Weights of a small mixture-of-experts language model, trained from scratch on English Wikipedia: 579M tokens.
Below are experts of layer 6 (counted from 0) of a mixture-of-experts language model. Rows are named router (the router's row for the expert), up (a neuron's input weights, with its number), down (a neuron's output weights, with its number) and show model dimensions 256-319. Each number is 128 + 24 x the weight over its row's rms, rounded and kept within 0 to 255. Numbers have three digits each.
After each expert's rows: "raises" lists some tokens whose logits its average output raises strongly, later layers aside; "mostly gets" lists some tokens that are sent to it at least half of the time. This comes from a sample of Wikipedia text that the model never trained on.

# expert 7
router:104141140154137121143113130111113108160119110130141145132126073078116139152151164098157150172111116134116110115113159135100144061120160127162171142138145097125150130141094088137133115095077119
up0:141150174161100120131125108133145143156140075096133158119084103127110136116118132128130128132159121117102168101165160119108146146125116103138145134124132141134115113119108130098136104095140102
down0:143113106138141143166139103112144119118113158095138132146114096162131086142201129169147120156141124088125130103124123091134132154125081148113117115139085172134147100153147122127112142130159154
up1:099196160145106111111135067107096103141169114156142128083143150124090162166135134151152105167156140125121113127154151123166152115101148142159111098103126096094143146131062137137110092142105115
down1:150132147142136089152133125156163127124103113159096115144131165140109130123096100145138128136094124130125158132108102127106130134140146114102095129120148131131125117145150107139095157130106199
up2:105107110140169128118133116188136119138100129128114136140143109113113128163176126134164116162154142162158154145132135104120104135153120133142100106120094142119078127104124140175124141127101110
down2:168130128103160112146095150151150155122119131146130109105119110132125116104124115129190149156129143181135127152107103083122096143126160114126154127087119120142176106172101127155104123113129081
up3:103177177148110155079082083126114103120156124097100109147149135123130144150137145120167143165119181118128086113100110109146155108132122101110090179112150135112133167140129166120137115128108127
down3:114142134152154125161140092153109136105126094138101134119146145121113132113125156107106141125124170141127105134095114163130149087137134127119108150162117107156128171122103123119135118117123125
up4:073125135096140143148115115112124121131159079125149134093112129121143137154130135119135105175110117162169111113108143099129104154119134116106112130109127188110075149139109179126089136113108112
down4:071133168104119112156136145131133154116192105085153138117128141135133116143137129092156111161101101148140123089111142131150083111140116105099148098102114144131141177124120144143086137133086107
up5:114180134102102131099161125138148107130101112119144103136135118111136183141085095154137152106192127104085108104124074100170127111131104148096120170109115135139119183141134184147110093156101127
down5:129090125119140131137146141143115166120128116173113113098097155128152107117164109142126159147122102146164123136064155153131131099122122144137133150192173104134131088146098110093138120156130183
up6:104136108130155135132109116105139144107116110123146179131099125134126088105114097112129105105153151138091099075159103114105137124130125150141094125117108096082095122112102140141119106151154094
down6:137121134112115170113130108133129189124126131121132151117098107174134170124146070131104097103111119138141101110126128088166113106152114113096095132080103140135119125130151143134123116146125090
up7:131128146121172116112142117142127128153127069117122152084113115127102117151107144147103075179150111170118155089124098106132113193137134151099126124123147133096118124110153113137128187118121089
down7:142093134118096118128105165143136121115167129127123136115148143114140155151148142130099122093124129129133118136093142148124097109126162138115136100105123132096115138154147145132124134132104119
raises: "–", "°", "%", ".", "cc", "\""
mostly gets: "1", "2", "6", "19", "3", "9"

# expert 5
router:139148115155113108139143131156104106128133170127150151173101141153158122157144095132133102114069112082108130126175102139113125148106147146109141120132113100133142148109111115119126145140139117
up0:144142116119152100123146143141138125105132102104171121184168131119137147134153128157167115101136134178157117132110133123151094153104136077160091141134127097147109120140136133135115152156103147
down0:128142181149147111121149103126118135140172089099117100131101133163128122126175154134159079135113166171117122142099125138113152121125082101122149152169081148124058137147078125142167112118172081
up1:125138128134150116146126118082131126149125113094154106119116130124161170123129164132159112119124146125075157130162138143146141122117115137099131148141136130117128171114084141118150105147148139
down1:128116093162118098147144127097100154121074123133141104137120122075111156104098143154151108111151152128115114176129155175099178116062130114133132159157196117121146120128133154153110116133125109
up2:119147134153156130136113087134120167154134102158110178098137116097117137115145086109145119142120113137130130135120168118103172127107106131121090110148141143162130153124122124109158092112129154
down2:158144122095150095147079083106143081129134144131102151140113170146105115149150111051174145140141111135132127158133139113129163134146110062096137152144164123090099071108125156127151167111136169
up3:128154131113160117118112140126134143136137136157101096193159156114105144112107120105164140143144165131109144157139178107133105176156140127114112115169125150122118135134154139124149123126132128
down3:163126189138150143134152137155078131155114122136100133139109165126092090161144185105113123117120147106145113150136138114081133121140126125148081118106111118137125138118122160108095146119059108
up4:114098151120130110147146115103128097072123150100170157143154097096175121138090099142124158124158131149180165113113143103137094144142120159171147130114147136139090093141075117125092111130137121
down4:124167138107110164140133102108127116130174168112141111143147126156132129165123158125146160135134089108118140124109118090111096098191103126135188093115123125167150149174117135098101089114084106
up5:109143166145126107144125119132123142086089130117148141148126116108096147135095111164156095164091153143121142117106102105117123123131169151124125128153143174102105163103107182118115124117095134
down5:120156123126102120121159133149108129153101140110148161138151150099104146129146153137147114114120107153108146138129147120136102158112153113178160128123135083149101125139100133125144133115150167
up6:112116147141127088129167108155117123111155141156175114127134156118106107120083130151159093139106150176119121107131134112102111163141163132119144168138150132159113144123138148152107161162148101
down6:148149145098140116127134132146167129149142149133180114118097112158122168121153102097075145126102209115127146124154127148138112143149133088137100169175105155085097110142155126117158100114141176
up7:141146163115140125139128103145138148191111137118138124176133181128114128142112105152111099104106073108101139126118141083141127174142126137094150171136154114158139154123075138119147159152119146
down7:129096112117100138125121135107202119159118122150109143142123081110134139136104110188098128157135107141137144109102097118126113154145132134123145138185117125112147140126141109102147083104130078
raises: "hood", "wide", "ment", "well", "cy", " years"
mostly gets: " Ti", " San", "De", " Par", " Lu", " Ne"

# expert 6
router:124086116101122147113126154139132130098135107144121147150092111130067113113173115103122138143124111164122127142130103152065141087147108093117169126120139177164146141091122085144080149129103098
up0:132114138099106143136095124111144122131108112094096160133130112105117121117132127134098136167110111121146106168123142118141141149153142135100152135102115171096166104167146150151137119122129133
down0:138087170148126101106132147145103137152111105150094128139127104141118111096163140114098137136121114103109112114180154118114120112114148099087104121157100114122077098115145204159116143147098129
up1:100132123133154109149126120143164143110116122130086102146161145121089121158105078120148090099167136139109123081160158100125131114167079154111144137113120170151097143101108166127121161174120162
down1:141134163116136112150098119132179136120122115162080131138146128113113096122129117141128119118123127111105123084109115152136137142149124116132119124122120125134117155131144126156137144132088172
up2:138129120127165125152105091145166121121149155106136151169146105144131099180100086146149094171172117127102160097116161168131116133144087100096128129133097165196137095132151110176141141132096092
down2:164152133156097105165124104149138146081139172140103134107160177121159115139127121082126146139139127137110124105171142110127136156104100119101148062153121117154134114105153123102105176113120127
up3:092119169108162165156142104132178124121137121101105123097172155087114128131103096156154083143132126123132132136150159131144108147160111164146101130097109112129072123132122142185140172127105113
down3:143129105164136077162126106110128157140128145137105140128097138188089153141132127126148152093116130079122158130120132127139158131123120144121086136185180150156153144075134119164171142094130200
up4:138122141113175133096125120128126162161111117112125150146114127111145118128142124141120109127123124155143113076128172123100127149145133116112157089147119184165156135137163119130129148092117129
down4:178147117127102142126093134115149104114124182162130129119132151108122133139108091066139124086115123168163116150153114137147155121174111142130125125136163120167173132125149172150143105127120108
up5:135123146077127156166169132143134177102153112110117131150124136111136123154121059122135111115110118125138159086142161137147151171153129145081137104137134117109076153114121139143116123118093132
down5:079156169103136116105141130164140135125140096115129106152174131107112139098137114149153102104112124130107123119109139173141114130153111145111098105113117156135130139137130124129139128121098110
up6:079143128140119113137130112117132107138174166137111158106185110103103116166108112171132116135107102114112123183161118132122103141101151163128110153163176161182133141129149163157087135128132138
down6:158148111102136140152083150137142106158111142162111127120124156123124140104130136097098091157128158113088165169129161130147116134128121128139166120145156157130120124152126090133153139084096162
up7:119100131111165139119131063133150117099107071109089104129157144138120110120101115158136100124124135147154143113108138139181107117162112135143121153116104114151087145141133146139110103110162110
down7:135115126128095153108168142156160154141116129123085149148138124098094148145133125133158136138083107096117165153112132121131099127121145160106103118159120152119160163094161137118152198118114125
raises: "hood", "ville", "wide", "cy", "ship"
mostly gets: " Jones", " J", " JPL", " Japan", " Mc", " Michael"

# expert 4
router:145104131117159143129138178117111127125091145159146119139151089151095136084139125186114105102114123104176133109128072162087114090158163108143145148123105104119161109104121138141098150120070123
up0:122128137129130143143151163157121109164112142132092117096187132150161139136138120107101152120109147139103118123169129155123160146152132125125133133066112090154102145123111168191143116135118111
down0:155145099129118143107138104120178095136130113145156135089119121132128115130134123119068109133126153124132143119092087133182135113124180129140118143110108114128173122137129157131107089118103120
up1:108113144165141117169113129129138145096141132126131098125128136091085139160117138128090125118112108146125138155145125119119134087152145113113115162111117134110123128124107126149134165150131116
down1:116095132117183081107155136156129110152162157172134118089138153186148157113116132069099130160122136141147058103095104138118137114137132137130150143140114099125130121097109184128138157153162148
up2:148133135068141066161118105089117132097101142124148149167105142133118107145133115144152168116111170077158097151112118112114094166149116137135133096158128175148130120130086135125131108088132123
down2:107105085155126178090128073093129148136120120151174204139147133141144097151140074068119115163159100115112132168116151124130121088106106131129099156110132131174094139120121137150115130124119149
up3:124129135115130103159149123153205165112123149122111134121154159077125101126089110110130126166145126169145163138119159116129121121141126097130156103104192172138146157108131101125112120059140092
down3:092138152143108129151143138130139095137097121146104143114159114070145148182169125105146137095125137124125173137118089147152143172169113153124171159141126130122114106129163134180111114109088128
up4:141116139141137147144087179105141158117134106105133091098122138119104106126087158129099125118139183121147126097147103132125125127123139154109104092104123150097135121162124172106120114121129081
down4:110124112114127134106131154132086132183126106068143101138109125109132132112119164092109112118103158156144141146126190083128128087108111146132142122177125183139123177132130133071149148107170099
up5:141144164157148089114109102143100169140095161106133087148112150160126122122147130151121121117132135129140106123112074102109112116166122139163094130109097107148103116128103138116111183139127160
down5:109155165070115153126129109102128126165141142133118136112122121126143110089130154151126148159066103113097156166194089128129134146173082097106112120131110109105159104127113129111146165117144128
up6:143131145111155126112142133158166139151163155111062151145128130092152111167140150132146136140118131107131109127182113144119090167143124137115140124067132119137175150066115149108097098093078141
down6:105141149124102112151160116115141118125072156098104121141105148149128131149154156102163136092180082168134129102137134094139174102139114157117113145139094130142113136113136152128149100165106156
up7:150166131122187132131168098150136128120128085084104137153107109120097120145125113123147140106158134106150146098129133080132093124134123155077116169139113153111128126108116142176111115135109113
down7:114161155096129148175140135138127115169140139115084150149156147112103101154117085159141119149130161142138158090137137139166079119129117133106083094149116157143086147100130120127156128173093111
raises: "wide", " there", " Sports"
mostly gets: " Ben", " office", " Jer", " role", " Wi", " Mur"

# expert 3
router:106132109113115141145135145146124134165147114161138085094152096123157129166118150113151117106126109147149106091128159139108124154128130129156139152138133142145148125136137131120122100127114188
up0:129176129121136103151156112100137166111142095145117145110124111088113105113156105107099099159113159115131120166151144141126092169167161140118139120100184112132100167098130099152079154129141129
down0:128144130125131082135135099194161110155144123105099126106138139130127179147164142165112131079090111130121154104128148125157122132126120138078156127110107139139119082167127131130131169126172152
up1:127145131102105085113146146162137121123131123132133104129118118092103161151147119098135135106101135131132143095140162119150136114150172141093149092115129145145106105148124144154118119137162136
down1:115110161125126115118135096146155153131120164131140130098158109175132137149100107147132087136147181138123098099136138068110148156157169123116146107108128206157128132132139109134148088121131151
up2:122135130062144103083140124157109173187123107120138128134140148110117146098147130141144157144138111153102108090149144100108082125123122107134155100134175127105110139159126116098157136157161094
down2:113138127114102136137159122135135139131094118097126157116110143122113103155098090107135108161125132135081108171124123183124111153120173126121146133125107122147113098082133144115103154175126151
up3:082106117139145108114127127158192126151136146137160132175147091123136065163110112132158107112160169114154170144109131092152091120122126131153151086167128111143141098097101141131169135179166193
down3:098119115129110132124138158131170118112147157114131116105104167144132106154140135116154129133138138133129100142099091140139140105161151137109170072131125090122144132123155124150104080106132170
up4:094124147127136112074088085174166149133106132119164114149108112135127119102106126114145093099118098128113165155134151160112142125144118118178092128122142115156169112127130167138130129122113137
down4:096157116140120167104109092129122140113158131124175099157145075161147141158138140097136158140112098124119092127138084121105160115119110139164146119133149132075084140125153151111144104134083144
up5:077147145144128104162164124147177130113142135089125149111126142135077090157106112111114110123143074122146174055119137112141116108147146105155179155110130134078093091102130102125164152146105129
down5:124119177108162120146150108163172144106066155120090136115115156137086095169149092096127145098129145148140163095103148119136147123120139141119119159104102156153133129117101142157140126123152143
up6:085115136156154106112093100170144106111148130121127132157058133150141150112129142136105148125144132091133134142214151149119092169141109147118114133108194122160136159121124145151107158128125130
down6:137143120175128114104163108114050163143095125132145091127149118088156098148132098115136147133097173134143154082162142147113170102125163121142136176150126157096155158119100164135147182140092127
up7:105113119114155109092124123148141148119163088110142156136131141092114147157149131113174152156108136117134114106160187102153139147180136133154133118087110130146146110128111146135113128110122104
down7:147080145123111123132142171074120111157150099118127123124167105151158154153129168092098116147088083090104094144125091130082129153160105133172099148099173114122151135115136096100149104085119153
raises: "hood", "–", " of", "ship", "arat", ":"
mostly gets: "°", " September", " December", " August", " March", " June"